Experts of a small language model.
Size: vocabulary 8192, 17.6M parameters.
Experts: 64 experts in each of 8 layers, 64 SwiGLU neurons an expert, 4 picks a token, a softmax router.
Training: a variant of Muon for the experts, 437M tokens, 6672 steps.
Below are experts of layer 12 (counted from 0) of a mixture-of-experts language model. Rows are named router (the router's row for the expert), down (a neuron's output weights, with its number) and show model dimensions 64-127. Each number is 128 + 32 x the weight over its row's rms, rounded and kept within 0 to 255. Numbers have three digits each.
After each expert's rows: a language model's description of what the expert responds to. This comes from a sample of Wikipedia text that the model never trained on.

# expert 48
router:112115124120069080124166182132066127115080132137081192079143113174168082141193086132149128065099121171096110141143098126098132150117135112119185165109083123139127096120112120119132092058193088
down0:151126135111169051087143110150089158150058093110151107122125172155076116123133177130135150119210124085103179119133148129097126129110144010110161167130147106166059121127097103187117153139138153
down1:108104105147183095081095119136119133171135108101131133137114118055107137148130088149124130107109130162131152092097088126174180128100097157177129068126088077148189138094151106119078103078120127
down2:115149190134128121104056119110147142121129152165122107124106123099169076110189104086172091033154148104060137121163154116078111128070114151171163078108080128129129156103131138124132073168160106
down3:069105064156150094114113111066112104151113165134144126152164081140144170096126115087056162138094124104175131183090087068149125104167099166133141173121184092135126051101117089155198099155089128
down4:128154137050175112107122161128133106170101116110110129165141146147099129106146140143159140165100158123122133151137120126142089155193150079121125099164096175091167147197118140127080067083180085
down5:110143116096162126128126122143106136083131105142164121140159101192204111138138147112126124176122120097108116110158139053142130051127122136140137142149137107077112167055121181146130120027107144
down6:093128105123111136136127141129174075082121154144178129105137132140115185087191124137182141119146101141130129124135120146093127132125098139115112093150105118125188079157111150011166085112121172
down7:155217104162135138085090135086091179132096113122166161140150161131172167117163152091200125133130124148118128134154155134076164135118098159114112151096139119059150122082185142132155068136122172
down8:111168186140155105122128153138181096117057122075122120103123115138187114107147128127164118079161101068068134151059137143125106158075160141183145103081145116111155128136152120157159107112137094
down9:119148172058068134078115090079137129173126064098106168131139127131156164159164141158118110117116127107120127098122153126126131115123112098137142123189132158137212096199132122195132109103171127
down10:186195162161126129118131133199107173119116149144147126128083192174139115154147121161076124136124165095129109109113164141191105143136155141113203148147111096094119111093173103176148129096144150
down11:136091131137111101145143222134162114106125124059140176121121066146149153126151129091143155158106142153129123111152115069136139153145086111153103125182159165176115085136120167068158094162132081
down12:101125133144148105140083194104180204178162181117088156145168174123165093178127157127166142191135197138137120184096104112162132151130110114113141141169131149145112094126141134149107084130144114
down13:155152095165099042139090107136123134122139098134096172115122143109102121137089143116164099112167140097114135098146142117148170104134151088149124226086090161131143143089121194161115175100151097
down14:072077114158103160130092143093118185103175140085131096142124134113099132150091089173162089130088132126147138133086155153109162136101169082117100136039116136122084085146177123116104154145124137
Description: Digits in measurements, tables

# expert 8
router:098057146100091093154136151110111052106096132083118164114207067107152120141189120121137124120079136149061121139159091137120131132115139084131142192109064147126139106135108131118133094086149113
down0:087113190125126086169126146147115120105125134087138075147046122168134174114142113119166136120181075102101096100143075108057073135102116114142151093111136105088100158199105131186058145114054110
down1:104136100112077164158126118128168135151119114159120132099103129168130131163159171117115046180109095138109104150120186100178080115072129117116138152125184089160102155190129129110148093177115144
down2:119129122158124111064113194143153120134126115167060149214165093164108122178137129119123150132091106160141154135126194110159112099189136150146141096075130214077116120155076144148093104172119111
down3:110059184117125110206099155064118155105113138128103158152082146168091141180121160132193130174110108087134102120109072131156108151117137121135168065105151149143080134111153137112086108162142091
down4:117096137144109120102164072118128124075119118146165129120169129130158127103099162102095149077122142139097173158148143154213129102138136108139160163159145147131150146100153097147135105189181148
down5:103109053164079121080142175117153184114142122087070138125140126118175110160161121123165162111106103111113127135161091106148163164150078136144181113127151172070113104153123137139146124178147117
down6:126145105182124126089140134141100118114129114146075118073185143083106121137131140146139167106144127133144131099165129133152080149098170135102122142135084076174094219140100164080173163113148086
down7:083143109053166093140145124100124149117146157123101142183136075105152133156143157114127149174146180122105081168092093134132132068159158121166121073183118064153128134145123090134107133093144124
down8:160028080082118112128141132070146088140101146117093139146096161132097178101109111161177112096136160104153142112170100173078041112185140130084161110127162118151096124080114061101175155148115100
down9:127132177149107185064107084179204154136129099119099092097154109114138089185134132093145097147175106117130128120165113174109060163160147109131145147087158125114173150174108116175082173117155102
down10:112179174065141084141119159216144098216171099110092122127166187199083117178144159101104109128106098094107111094099182093138123173103114128117144137127126073118129119121092119161165150105169146
down11:098131165087191153205139091089139162231122155103102065103155119152122141172099132176159105150144085132152138097074112149092130156113120093138100154175173184091111092132144128100221088130154119
down12:130085074165101136122108127065095155083132116128137135169133140151136124199093111169146125142093116159164132171066111131129174183065138104072159131094191141112068162136127088068152183199151187
down13:178141142161155107144120130135178129165113124142127098175121174085131115121145097147146143123081090131155166102181070156073157128139148190073158078121127135112109113136093164155069087168139114
down14:165150097151160109119137115091125157107120179151214109119146060084101084128122145094098152144132123135148116153061098089165176127137146107084081105148115099172074153086056134122114102130158157
Description: Census and infobox verbs

# expert 1
router:123037151097111117168138165073077125101128137125112147095181096132158109101177113142160140107071099158079120154175097107104121132080119102106128186106084149127109103155139114136130121100131138
down0:129099068112095066114130090129141167162126055109130169135091144167125153153147135087128121101110101089119143143141137105094104089095139119071117108145142086079104097095127165091117117067130131
down1:125105138172138095099148122094115114126098136068115124128121099125126114138108138196104118158083148187096126178152059198114099115084128053142137116114158147107114127100110141138129128203082116
down2:221105157114103171117140114124101064123160094093102062106137116145104121109136124069164163134148132119133150097097164137146114093120131128139133131110078195142120111168062174175093162117151141
down3:135115095151145131097127128175149167138150119145162184109124201089042103083169083176093135126149097124112196128107129113135178157118108105172072148119158081106145119160159134137085065135135188
down4:184131071177077106108087132112105174145106093150122095151161135124150156107158093188101086142128119135102108171109159115174131189138131143144106102097116138110116096121113111085152153140164124
down5:136107104107118079142134115124136132101166180138137176105136147089143127139095147153055140117132102143099150156121094139167113117161119127144127170149124142131102085124144135125119149154126083
down6:103148136181137166110136140093170129112073086137101068136200156143115099176083089128152135142078089115104121130132099133098183147072155109193125075189160123135103144120166109141068113137187087
down7:134121091117052151144158157080150127082153090150123088130102128127108110122075108124089117207079144129142144111115091147126128175114126168126124157135142144120126090106147058037173156158106114
down8:106186115159070146195141159094132145126120132122089130167135102142187157121118115159123135168102101158095091160181177089114192150122082137165177128139138139090118128100163084105118109095105125
down9:082154067103164139116112192138107155159097097099086133127124134103128034160087153156117164149175090167141119106099097130121132159092116119165083104167171128102070143119119102143149164074147118
down10:133064088135107139093143180129131115124186118150180060089146147147101104121095058125135161128176123131125165110133166138135145140105179180112100107119133070088153019158129147146136162114131111
down11:075149142130162108140120199120115108151146176140135178159152118114138079123108149184182173154162075144106096145131151192170138130123129132068118137140201130101074095112136141170114145125131151
down12:151166163114131082040139091168112123172091126106151068095180137127168097141058119104101178122121127119133148121108137088146129110077133143130142142133122148124081095115123122132125110166102070
down13:086156124115109096087014165089174155127127149093119191145062128139170144137108150149111175138109170115062122155135101139145159186131118106094124140129174066122120154149082144150143074127150123
down14:101134125165105122099115188097153158133142094120146111036164119115121126162139108137115127109122128122146158142146183194177134146083155094055128165124127098122135101089072015158113110127181112
Description: Clause-opening pronouns, conjunctions

# expert 46
router:092042175094128142155141119129070127094099148075099159127149072132171091111147091140140149097095107177113109143116081093103145135126149103083164156109105122175103119138068135095145092082143079
down0:123102159101159161214107124161114117106182148095151150205064143086154178147122117147101133152139112130119092167096123187086144146125133090086085051125116097136107100119102056080167157122071096
down1:104106110129106117113193147185184142145208087141083125113067124143138092132088095138161165158126127135074088087101112075092092090122188167119133170142140071196164129115053111123108135162103183
down2:115114110125182135129129113133130179080106139136195147117107165146181117057147131098117070166087118085114070163145125124124087109123130127094218106139173096093082127121143093105098143143082144
down3:194118167133087170144144063134120135176090139131095119131065135156148132061128060142136105126085170170190182149136154115081123088173150154138124140126072128143144123121130166156150089098124088
down4:102125104145116119070065124160166084148087152148115089154150122094147146129123133109128133162126129142168109080114088113074161155087112132091212133156155174170100107147145092150145136074160186
down5:139135202174107126119078067129146182121155130137083160114148104122141129132132189138090089105156127155122114128138158115176137094086119118161167147066191123122178152145138124146096116180131081
down6:104143094105134147075069063131103119137072134172153152151032110149102084133110111096151205133104179101138099116112087126168142073165131099142143101096151118143169134136115077077112076170126144
down7:142124137047107134163116095141130137172106129151106140117139181119112152123138149151110156128164109131090128121173162183178110174130131136085129141145115108059106140113160103113181085193142152
down8:114151104130170131120121151085125127146158128138079109111126110085124177076197182163112162113109171134147133180154074216125173128107164130141188155084119095114141150140125158138131112091094082
down9:173186103103154117147128135131176149163126132080114182123073135067131061108083153107143101118183134118144134086137069128130168118119107142128159156124151138123119132174150162120135155175088084
down10:157134093134166163147169086077023149124186122157204150117110086126093100211108100123146180129143163143100116115097198065150157127128128066067131121094133157122083122135194143131096146069179128
down11:079121151141175127097121208080158133093105125147118088097108115102109135171158143110170180174129179119154114125128198160119166151102138168136088156163113096187049191115118098133156152131107141
down12:121200130171048112143094123165116057074128111128132143114120127145085175118096065107134189099119131181124094164084175136078162183150104131134137064111177120099093102109089118074117158118131177
down13:135086174110093104065170113139139142116075173154156145164166124123161102182126152139062129173145155159190141073111130085135092135122130101126082169145131106200119083128098175112111142130127171
down14:145135080121152108155094039119176147158131089139085152063160102121144094131146160132137124130096111097078177126130172148146131120107165196107085125108083078144119121137201165140152130211174143
Description: Adjectives and modifiers

# expert 34
router:089061161047127141138161126165081101069110145083100172116134080125191118078135079100150155118100111169108098168137069092086143127090139126124158120114099129157109119164115148118143096079157074
down0:068109121154160085217115110144122094168116121156104115126093157153086092176126119102149135125112156117130103161098185187128188098116155087118180130100172111114098075128109166147135143160167128
down1:106115088131164140154142122133117139178098118169099080135085121142118147089098178208131130074111142133121121134080147140114196130139154102146165151100123155147164158115204111125156105083084154
down2:068143148089107105125142139164141146137078127053150148132084077086090115159121160136127165094102149112143116107110125147179120095117133127186100156169149132117178093160144062085167087129131139
down3:150181109195173126109120167118146074129121117060172084149153091140102085157184152140139143110137150145127135163140151160083125133159137145056156116138161070109164134133174169180140087193132200
down4:125162170132112141107153127126120088167153133130162128159127112142161099162102132170145147074180167170132139095140113140087140171189161199075106122130133170108132085163187169096103123113124143
down5:123124143076100140123143149150122148146139156137153093152126141174139104133079133093102113131174086118179125119143190157144160131113160171133166142100135099101157085174133148092207132140090126
down6:160105099082109124149142165165124139095145076140110134176109139145144121095124103164151131133087186184066083175105119110089105084207129149116166153116173149070102108084118109122103166177122138
down7:087153137167112092142081156083081118106134120124160139133152115031130065116140126079124129131119073166118123161139180176070149116148126159155181173084143081141086097113095118138125100053102120
down8:075157115145175101148112127065098127134104115126174079137080108138123077120108150137122171095122150095150091115197115070160128114169162140140111084146086168171101167149093072118107099112097163
down9:119115079160088127114140131154106092175131100117085135150057107109116097186098145166125102097102160131083095138163141178092099116168168100131142161124104144134146186121147140110116132158096122
down10:133152135111161118103129077115125115110125085175151150137109155113082113129138151154171118138152192124153145076135096083123120133136181154174132119111135146143212095156094102113148158108137059
down11:100199120145106094094093125127113119143102162081094071109186085124128179149109146158137139097150142153120106103122166174116117182114141128130200160166128091151088186149139142134096141079066173
down12:066125151087100103157155153170110121142156134104065067138083072065094133146112148120161112154090132135135154123114156174118196112174140165126082101137072189074158175135086130133110010110127107
down13:106130120140136169136174122177140119095114116127137152146115094123117110126159138142149112106181044115150087144104177120172111131065111114108134169162108218099106147118157144102123083176120172
down14:160133117140106081179113102102145126102117098138155151168060182132111086130114141085145124172062120120192118086066146069107099109106102152191135198153165164169156131110143092144109092100058133
Description: Scientific word pieces

# expert 24
router:098059130128118103136119189103125111113066144102082165070123109155126110090174077105144152100115103147099111159157095098125117185137110117129152132102101089172110149133072080110156054062157121
down0:168098128126119114129155142141157180099147070101189132184092175120087143075103122087103089103100128092150146107117150105143171127189105155190156089115146121146127147157106142080113090151077138
down1:098127108169111103081123094119144116135139132102140126101117138161164167169138146095114099128096117129091134120108224110118128120128128207133165122181124128139088195064135101178165089150119140
down2:139114111160142078146162058140129126068105133169104070116106100102131152116106109147169081131140133104138135083151129144167122095132114099116162075138118103123066062163119139101158163161130172
down3:081084117095170148113147096070120140160116107150133115124165181156133145140120155181158127133081083166101149143130141072143131117112132082120117141171115124136167132071160095046105053149209158
down4:122165154167133106155146175128120042137116152128109111120047130124140155160155139122101122100083110104114087087112134093117093113160096138090170138121205072109191208116137094157135123042116142
down5:077080116119174214156111146135128102140171133124121153123139164136116128081141113156146079074084110047103112203072140159152201164158134109178140170119124126092097075140129176147100128107181154
down6:101147117109144120144142145129167148109171138132136143074085087105108165098120085107134151111176175144166142150102156117147111155151098140141112133069131093114102164157150116132100156187086105
down7:120147118091089132099172146133136138165124114070072128169198075125180161140184109092156150077114074109158097124151064169127178145156125082126091112143156172103126118138139134159061120137112171
down8:119176126156146127118149094131133135127136123148103150073255085124151094147090140140117151117136080129132164052127101075113131130152163145142119115152138189113129000120111109133104126123052078
down9:141167104132055154150079196137110131161096127143153118102110162179102135126131101171191095069154173079090119134076142138092140118161117122147083126090095149092122145128125141090166148127099116
down10:135116154133111116110160168152167158147108101123141126114141118120073084108144141144104087099174102082184142110121143166150072190124172096217123107134131151089102138184112141133113190091167169
down11:097113136111105111119058159091108137150103147154103141166000175105090104106116110160084179161144138105164118129149096074136163110126089115115119136159143137166088177112130158093142101179139082
down12:137083093131158176094189114111150142183102181120133110145131148170109200087203106175184133143141145101155116138167152149090110133096110175127161159129138126189125190125061166090091133128086097
down13:156156119142120108111125143068117126157157134127130119117128193134170187126132184173149081125124109150218120092122156196149186151196081116112106155129118113141126102161156121102070150124141125
down14:155161161098126120106153162095124096065088089167083126092124175119124122168111142139118182136124115114167137126159148130102167127043118159174140149090172078195122099086089162105116095196126101
Description: Spaces before numbers

# expert 28
router:104124145138112095137172188096103133048115173124086140102193098177138094173155114126142137068116085163063108162136096082111183119114154098080141136050115159142129103120088120141151123113153148
down0:123132140150089084150089153144181123148155137143179171146114111072158128096152128081143109138189129154107152146131105132116139157112166126141136075163116126147108128165163183156146121132225098
down1:105159171130166090095109124118118185161093095108130038142124130112137080118079136072145187143133134136062131102165083146167114178105130148136107141121114140110100129130127094089050154091183124
down2:116082051130154077145136164133104132093197148135143201166129126135130129128134152105148150072138119075098144142127114106078143084139191131100077119151196090149111142176137122175091167144153221
down3:167110121148152157174088147144149158147151138108163083206117122124109123161147124116123156136093109131155101090085160086113118160131078057149111119130086154152099128127133171185105110079104128
down4:220096049149125115150139054126119105085118115197138149138133137125142100094130182092083091113104176126149108127187150140106155112091128096147144143098118116113143098138142157155112108130136154
down5:169134148172123151157134173167133175129157107154147076145119137107059074141109109066091106143161133089166071153120114093126157140157096154095135183139184143130140099134113101104162148086151222
down6:087103141129152123074029112132132147186152146126145184123130125127123158148089145197083103125082163127123136145078088104106141150135140108085105149139107177142111104076139085066086091120165161
down7:154131158105103153158065111095063193115106143145097131172160165095142091115124107177122145158132134099118131104083115082146157148173107081180178147111157181104139134095117119084150190182144141
down8:132132102183123147092106142114076161158135208103064082162185180153118123080148108122117133104061154144108161118161144123104102073118102105090146170069092119125130114150127135166153177091142140
down9:160128137129121124099148083107105081113100127130057168147130094112145167162094165120122108138156155136179136085159156096105133178103112114139155105067112147118140073194081110052126123119130131
down10:136126111135146102119141092122166173134156109145113138187149214095136159116120163146202125125184153151169176083115114076141108115150173203121103138089150094132099128132162128086134159157149098
down11:134121165093133133178122124130099084221098188173114103156148118105112131149136146032075116139117177105144118114118091104131178084121139156137113143159075142116110169123162107113147081095115122
down12:119128129095127158146187106137100105088084166039088138176143157098099081120124143172154092149117160120126110159167082119109146093130101125124112122094102133148096166165096185133080095176179088
down13:126153143103135143099110148156127137177109169126082101056141120150109098101121149170171083181133114095124182081134142088113132129070102131157116206119078178123123167182161142133103148122119096
down14:132154147119093176151177119129114105107197132080126150163127168089113138124106137166154145082112125154159123089099083139180085125032192157128122117101113112083083086164133097202179110128105199
Description: Place names

# expert 50
router:122123146120090083128163179127062121107076136130098173068156097173168092147172073109153147059095127150084104135135099123093134136113142152121166169081067116123121088111116121120130076056168097
down0:140087072163142112097098102142107182139090165131121131121108151126124090080134104106113170186140133042152163142180086134102074142158128108127119124162194153134127146161094119112137109113101125
down1:124138104062119122075155190125086135054047104109139102111110133153142181148108089166131124150141167098109089142092086083185151130126101137091079115109100137137129182091118169132101138125086080
down2:144125155123130121158091135107079158109108133150117121104121105106144105154159119099126144108189106169116141142106052127162107101102146180122172089142044138128106139069106159064154103132088044
down3:144150098113129156129062073131107092120075067135153155148110128147133147093138078163178110156103146126105080134118104191153060126105060149109167151087074132150135162137113122124108145175153128
down4:124130130118116113118098155158127139159122150138115187141135147174108134139161200168111148161201167142118157106135127188150064120123171098125098124115112177180152126202175122125135122142165106
down5:135098105098131149087113121121131114151137083149084140144188130110110184106158063218208211160107135121179197184136137148191167139080126106098124142119127186143089147176136091114138153159106172
down6:143095048096123120125146103146125108088178082131160137137078083123063152169125090167095126137117112135078150104122142158068126103142162111162187212062176123198114139141116093165122149159103136
down7:122045187132129084116177152149161185152129149084111047156151090115161091164143072077080157133125124141115113138101151112127134078151151122133102136113151075144097064166132127150118108163149126
down8:146168156085120167117137139163102081108135087072121158096092137129130149198108121182157106132079120155126108163143143109163102111108131076138065163141127116130107169143105110109104134062140085
down9:115182116125158125142170139080124110180169088142121058158089081132062140119089067135132121113146190119087163101156172118146104100206115088156107125089185109131116112161103107077105180160136198
down10:207082131166135150116215121104086163121162118104148115134096154128125130120069125106131107101094131086147068150134094166119114123148129117061143130099119092118133125087106052130136135150158150
down11:080068041178114160178070113159126140094163164108061105161139148102107132152089203191158202116121132124103195086117120182134120084135126117113131125157181129116094123109130086115093141120159154
down12:130163151153151115125131155178105133109096120187078109089102053160190172083126134147131122139041110139109114101122151137141142136148112141157144122089163079104181215112103086166094136180177175
down13:156160142100094057117100105090167127200096153147134162209177097091122117089114122131112176156082168160119146158100160101095149118136148142124110167156170096137149082096122184171112118141126077
down14:117172140154100119170114112057120086109083169185135149150105116163128092106123112116191110105106137156086096153078094131137136080084136126139118118167139162118133108161141139155125132149124137
Description: Digits in numbers

# expert 12
router:112062137094119068161140174080054104110115137124113171089185084122136128105173098108153142107076085150090108134190117115094126123088111101122144184106123122151110092184132108117115114099148124
down0:133154140100089152137195083118154132132154130109106134085126139170165151180208118130148096130130155089090111105154109120149093130081092115099149118162144106199092188137113125144163182180156143
down1:110103146173104139173138137073165125122116105131135137170152154086143133125138159165108115164153158077090098150135132103119105164146121153193142082150135174183152166086186057203123147098141150
down2:100143177146120134073115122174174145137153166169128136158147162099148148119152177153136158150128105162158103120131126168115155139189108116142145120114164152135118165092127154091139123120194126
down3:113110160090150125086158179072129078158193142106120127152111136168171086119135132128122157164079111151182099134107117171120075141190168109170096184123130124161126127144122162150093096104053179
down4:160094114183146099143076114134087078091127143127152146123086093107093113106096057118128128121087098114106117112098123132170148100176142125148208107191097107166154129127117114093163129077184104
down5:143145107103108126217138156140132071093067183125125117135058142172158151133146116087128155101122158122120126142089088093144200131168115162113097125135149068143098134130124117174145166231150125
down6:142099142199176128149168189147161090195120165059138149160111141138133080177110145085128081151139139118085090114107157062078164148079110160070106151123127068181082168122118158087159144161148120
down7:154157134153156122155143095200141075125092145114184126095096106140170126134137209140155108153155131162111120105122089129126120142080103188150140106111205128086116176125143118111106099067118128
down8:136167172148087128141112188127124132187101159124139134103152152167206115166161083108133144139154191082089097099153123075143170181174112143092168176070132128105161095123128185115138093095109105
down9:135098204113091165118154146184159098032167122067101171149144128167108071162180115100159150108116111149112129153134083138117126164104158083144111153165128174106146157124102138100138122054097146
down10:150184152144197164090088089078106118117171124129145138143173127180133109166105131169163114151161156148096142118125144149127106115070143146151092120138163134126128178102125069154175167084157147
down11:099169165104166097135118115100125119141161223172204129134108113111120110125123135157196172172131093173065152172099118196146117116129145125145164068098163133102139123047142187142173090157102137
down12:139111152100129073112126089170139104168096150073152103130150139160157129088073098129169164115107110176125127149127159116167086120125112047127161160122089192138160114101156107168135136119046098
down13:123150108118182117142147091079235128133084097069189168152106158128154109141134117177121168083175152136083132136139126194146131098127149141133083066140102138139109186156138146133111135155195154
down14:110126157093093101127156073157137097124102120095086124181182049112153155143109087120157116099123164195167121187106158106102177091130146190123137153140119149113158185107095127136139132149082130
Description: Verbs after subjects

# expert 26
router:076112160153099121147143209102096137112080148114100157136148108156152070162178117159149157088129096181073100176186106131128143125091131134090127122065047121104120146113097111108149117074109148
down0:095139137190195138081178101116149092133120062122100172107059135104112125079135166166125142127034187101136191142189131178196128090118128131170123110103129131138154103116127173087109119110121164
down1:171175078150169107132093158183096181177121148175138140133108184128128106120123069124163136103134092096111148152126095116102115107125080113075116129190136132120171126153151186131122124162113166
down2:130122113153136146154095102191131133169111125069184130122123134150068137139163134107142118101169149119159095111178096078156122150086169103111128190141149129144134151095136166181101138121120149
down3:167136117134129088094137170118116134110110097068149112140116117166139115158141155142158140140191128105102129123144134092172184091154120128183113120088087115188157136098189110123169117122121145
down4:171152153165139216088095055148155091074128125152150169159092172110140098173126145114160116147145177118086178149180101139151144159141147091114162173083140109126171153144133152087153118090076095
down5:129081221103093147049145094123145165171154165080100137153170109129108112192175174132109116134154092143182152117118114117109149084099132155113145146158151118120141174140074189074097125157115115
down6:099155113115150158080170117140135160100077096091096144100193127151114160126113146075115179147164097105118144117133109153147133082136128144107164195144145159100112118123186134151120101154114164
down7:137160140165092162118156149163091143166127125106174150128178113122170083148124105115134128132100113178147125139130135151152125159149081118125120058096136140082122112185164112125126139154126137
down8:139133066024086120174136131069124127117134100084164138132122130143092060128117123138085196124136182105124075080152168169129137100134136184146184142104098104184166192137117144131129142104092147
down9:095132095186139101099135086138165117120133159119107109144127045127136110096117075100178118164106151150132152068129148136125109142175126141096141121123103133163143051074159103128146123078080152
down10:157131110169131049106145092134174151156111102158131131114191074130178193141067066160149162083163134124090136117169139113121129126136095147157152137156078138175157059109142140123155160152129087
down11:136107138086095120114087061147193108107123125181105190123073103153140133166102041073110139132184157123096058086125169153178101106146099142175137129140151127102153147109112172053109102159166082
down12:070073134110135153147196072142124142097133131090148043171195109169168122100116118126117144079038108144126118105121154087121154135136096132144121136153157123135139094112129120138055135134123151
down13:098157162111118148116113130095130087170093107141157183159113127128120125133106155184038096138146077113143086137186129129082063115151064083096129137131150112067115150181095124089147120147139099
down14:077172154149141074127134123148116087106136178120126126111153123111114185116161128133094131097095130086164204154129090141140111075137183100086178118075090107175043059084110108124109156188107177
Description: Table cell values

# expert 20
router:089092142103100110147111198109103151124081163096077166079124106140123122088181092107143169101119104154108105195145103089116119192133105142103156151098096084172113156145058074115148066081150129
down0:082128157177149121122154104078075149106145110091114108107157114143110130090149198108141085151180091108114116110079104160146207113128126125088112089137195155113060190160173160156140119113171163
down1:120104112069153145094109114133154118100143161114125132115092163121097141093085118138115194138109055040151135151143114162131217089079151150141117120118128098162119214152087121162130110118165196
down2:117115148057120136129141182126162097130132085096099090083084111116109146171157070176119092107207103145136108086129145146153155141117096141135136079111124111111110184132151121091109102138129142
down3:113159057143088203123171124197134142156120169136126119149204082124179133130144130131154145099142182157140152117182083160171205162091154126105139109141117116138082126177142048159166094137123127
down4:125118143053067122155127139143073141131133130102065117137198157090105104167070153102139111051140125038097130086124131093092156149183150158107143165169041090118111096117094140178136144109091146
down5:120115158121133128131114128123202164179122113170131149127137131131076141124108061131162151179132141100143091136142093079153129149103121195142166119101088053168077194076104154131097143072118116
down6:122094153115083140147124104161126082160106093147064160197195094085126147155121136117184118122091087182146132146142141092180182129146173113137141103150105148139108099110151141123129109113107166
down7:131131207114099037110159152112096137142112124134065141100191142122198135122160107102092132173150132114119109139088128096145123068119090138136118094128115203117131067159120143133115206000074131
down8:099121133055136119125141122135117085100088115095163200113144117144178155093123136147186154136090097173122124135150181170108152139084157032147083044083135197174130106132117159139142123136093087
down9:109086186128145140131156204119176134121135141147109093125158112164085127063157129118176134120123166120180148183072137126153176163127131119125140164170160138142137122159107107085113179149090116
down10:090137131117164133148108202104132167161204121113136075144092124128126108151156158140105110085152108187154095099128083106105087195150092139182143112154120143189151106096118071148070117099099164
down11:090153076103085102092090167134137129104123111197121086140157123128192143140126127138137150150094223156180146171145158132100109164134138095133146110067093115169090194183129070154119166117121112
down12:105133132098115108145140168154133157172132117138080143099050126157133182100182157089142118155090151142131098093051167121188120159147143126089111106114069106114108185130135120073133131127107087
down13:086119109202144071141140194128117135149097179120090093136130140125089160180200145129084066191130137075160156129156133079099114106132104160152176151124116076129118119120101104161049185109120097
down14:072100097142153152175104132130229100099134137103146146144136146164092150099149169138107109152100100116079144143104172109152122206123000125156123090087123159144158149120112144117114127063143099
Description: Bare space tokens

# expert 41
router:109039121108148145149184166101125116099097139110114162179212076159192092150169130154149167131096086195087098158143122100129159174124154083073157142094066092113109121121073130114182137095124122
down0:132157135129095173174137098141108093155131113154122115119074124146105102124123128148129162128106161148072108108165112128161176150116152174130104160142224169112185130076179165165171128117141138
down1:075120132144149135182148204110112154161122080091086132072106104159093096143048129210098121127095120070136176144101109195141114130182124133071121106131118141113149099179114106129103112133085099
down2:136099072187100139116148082157123100124101145130090176116174201100080131077104179090091086159105155083151090091130112109163172147123126140151146166066122079142141135190120170089130147114084099
down3:099108083162135098164158150123077106049057094105149131109185132111110146107119190130114134113182131122153087172163155135127093140162133146138140149191074104156134164084020150151096118110172153
down4:120093124096113103082173125115171127154221065173112141158165126154144194116141188188176132164135125141155122133099111172095113104144157060155131196080086120104111081083151154134102142174099090
down5:100083157098148135094095153144088064113145102093122184143143129119127141179130167077126110167141112115164105093174146135102159118145109166133072211222150106074082128122131113129140085143097181
down6:129165082133176139173119129158116145185119155114096104162141162135150134129163094130138124147139128149132151133140119114135154143140130164090131111174116073083163107154129130168079139162159156
down7:174129114118132172110142133154117102179167129147119101116205104146106139117093193082092092144126107106165099139106087105139064147096130133133038133078127140127084093141102047216155169097131143
down8:102107074133136178140148079107123098105137190100119156172116139117158151111074135079174109113148099205102096104189176141049117131144125123120106078134142081042122125122097115103134160085167166
down9:081072112130149187140125077075091120156094114181133124130167116082117104122086166105155153137141137117187123101131123160088167171155142154108100122163127107129100194145053189154154139105176141
down10:140089123162102145119161097137153131135111117151157114128166104095132116172153110172081133106141132155098124173141143092088146108092143148096124158102129112126128080053136166130208140165100083
down11:117135137102133172077140129121175147113158203119121149124108151103151138154069076156169167100047102194107101117122132146124106099122183118119052154122170153109091166120146100140066095100161130
down12:065064144123159140156161126145109071101129139129108158110135133194150172083121099208093096176098111140142129203135131132185116100126122097154145133208170161110080117137102139159048171138083132
down13:114158137101157129170121108162115171088122144123160161202101212150124164150176109150108157192145090109097097138164136199120140093051135074109144146169155104138171150136071161178084136151091075
down14:097172166124092127132183085157111157136136084093114137163127136101161145187200146151111074177122129210125136064153089090133168134149096165155143167142127138124083176147130110073098124094170142
Description: Table category labels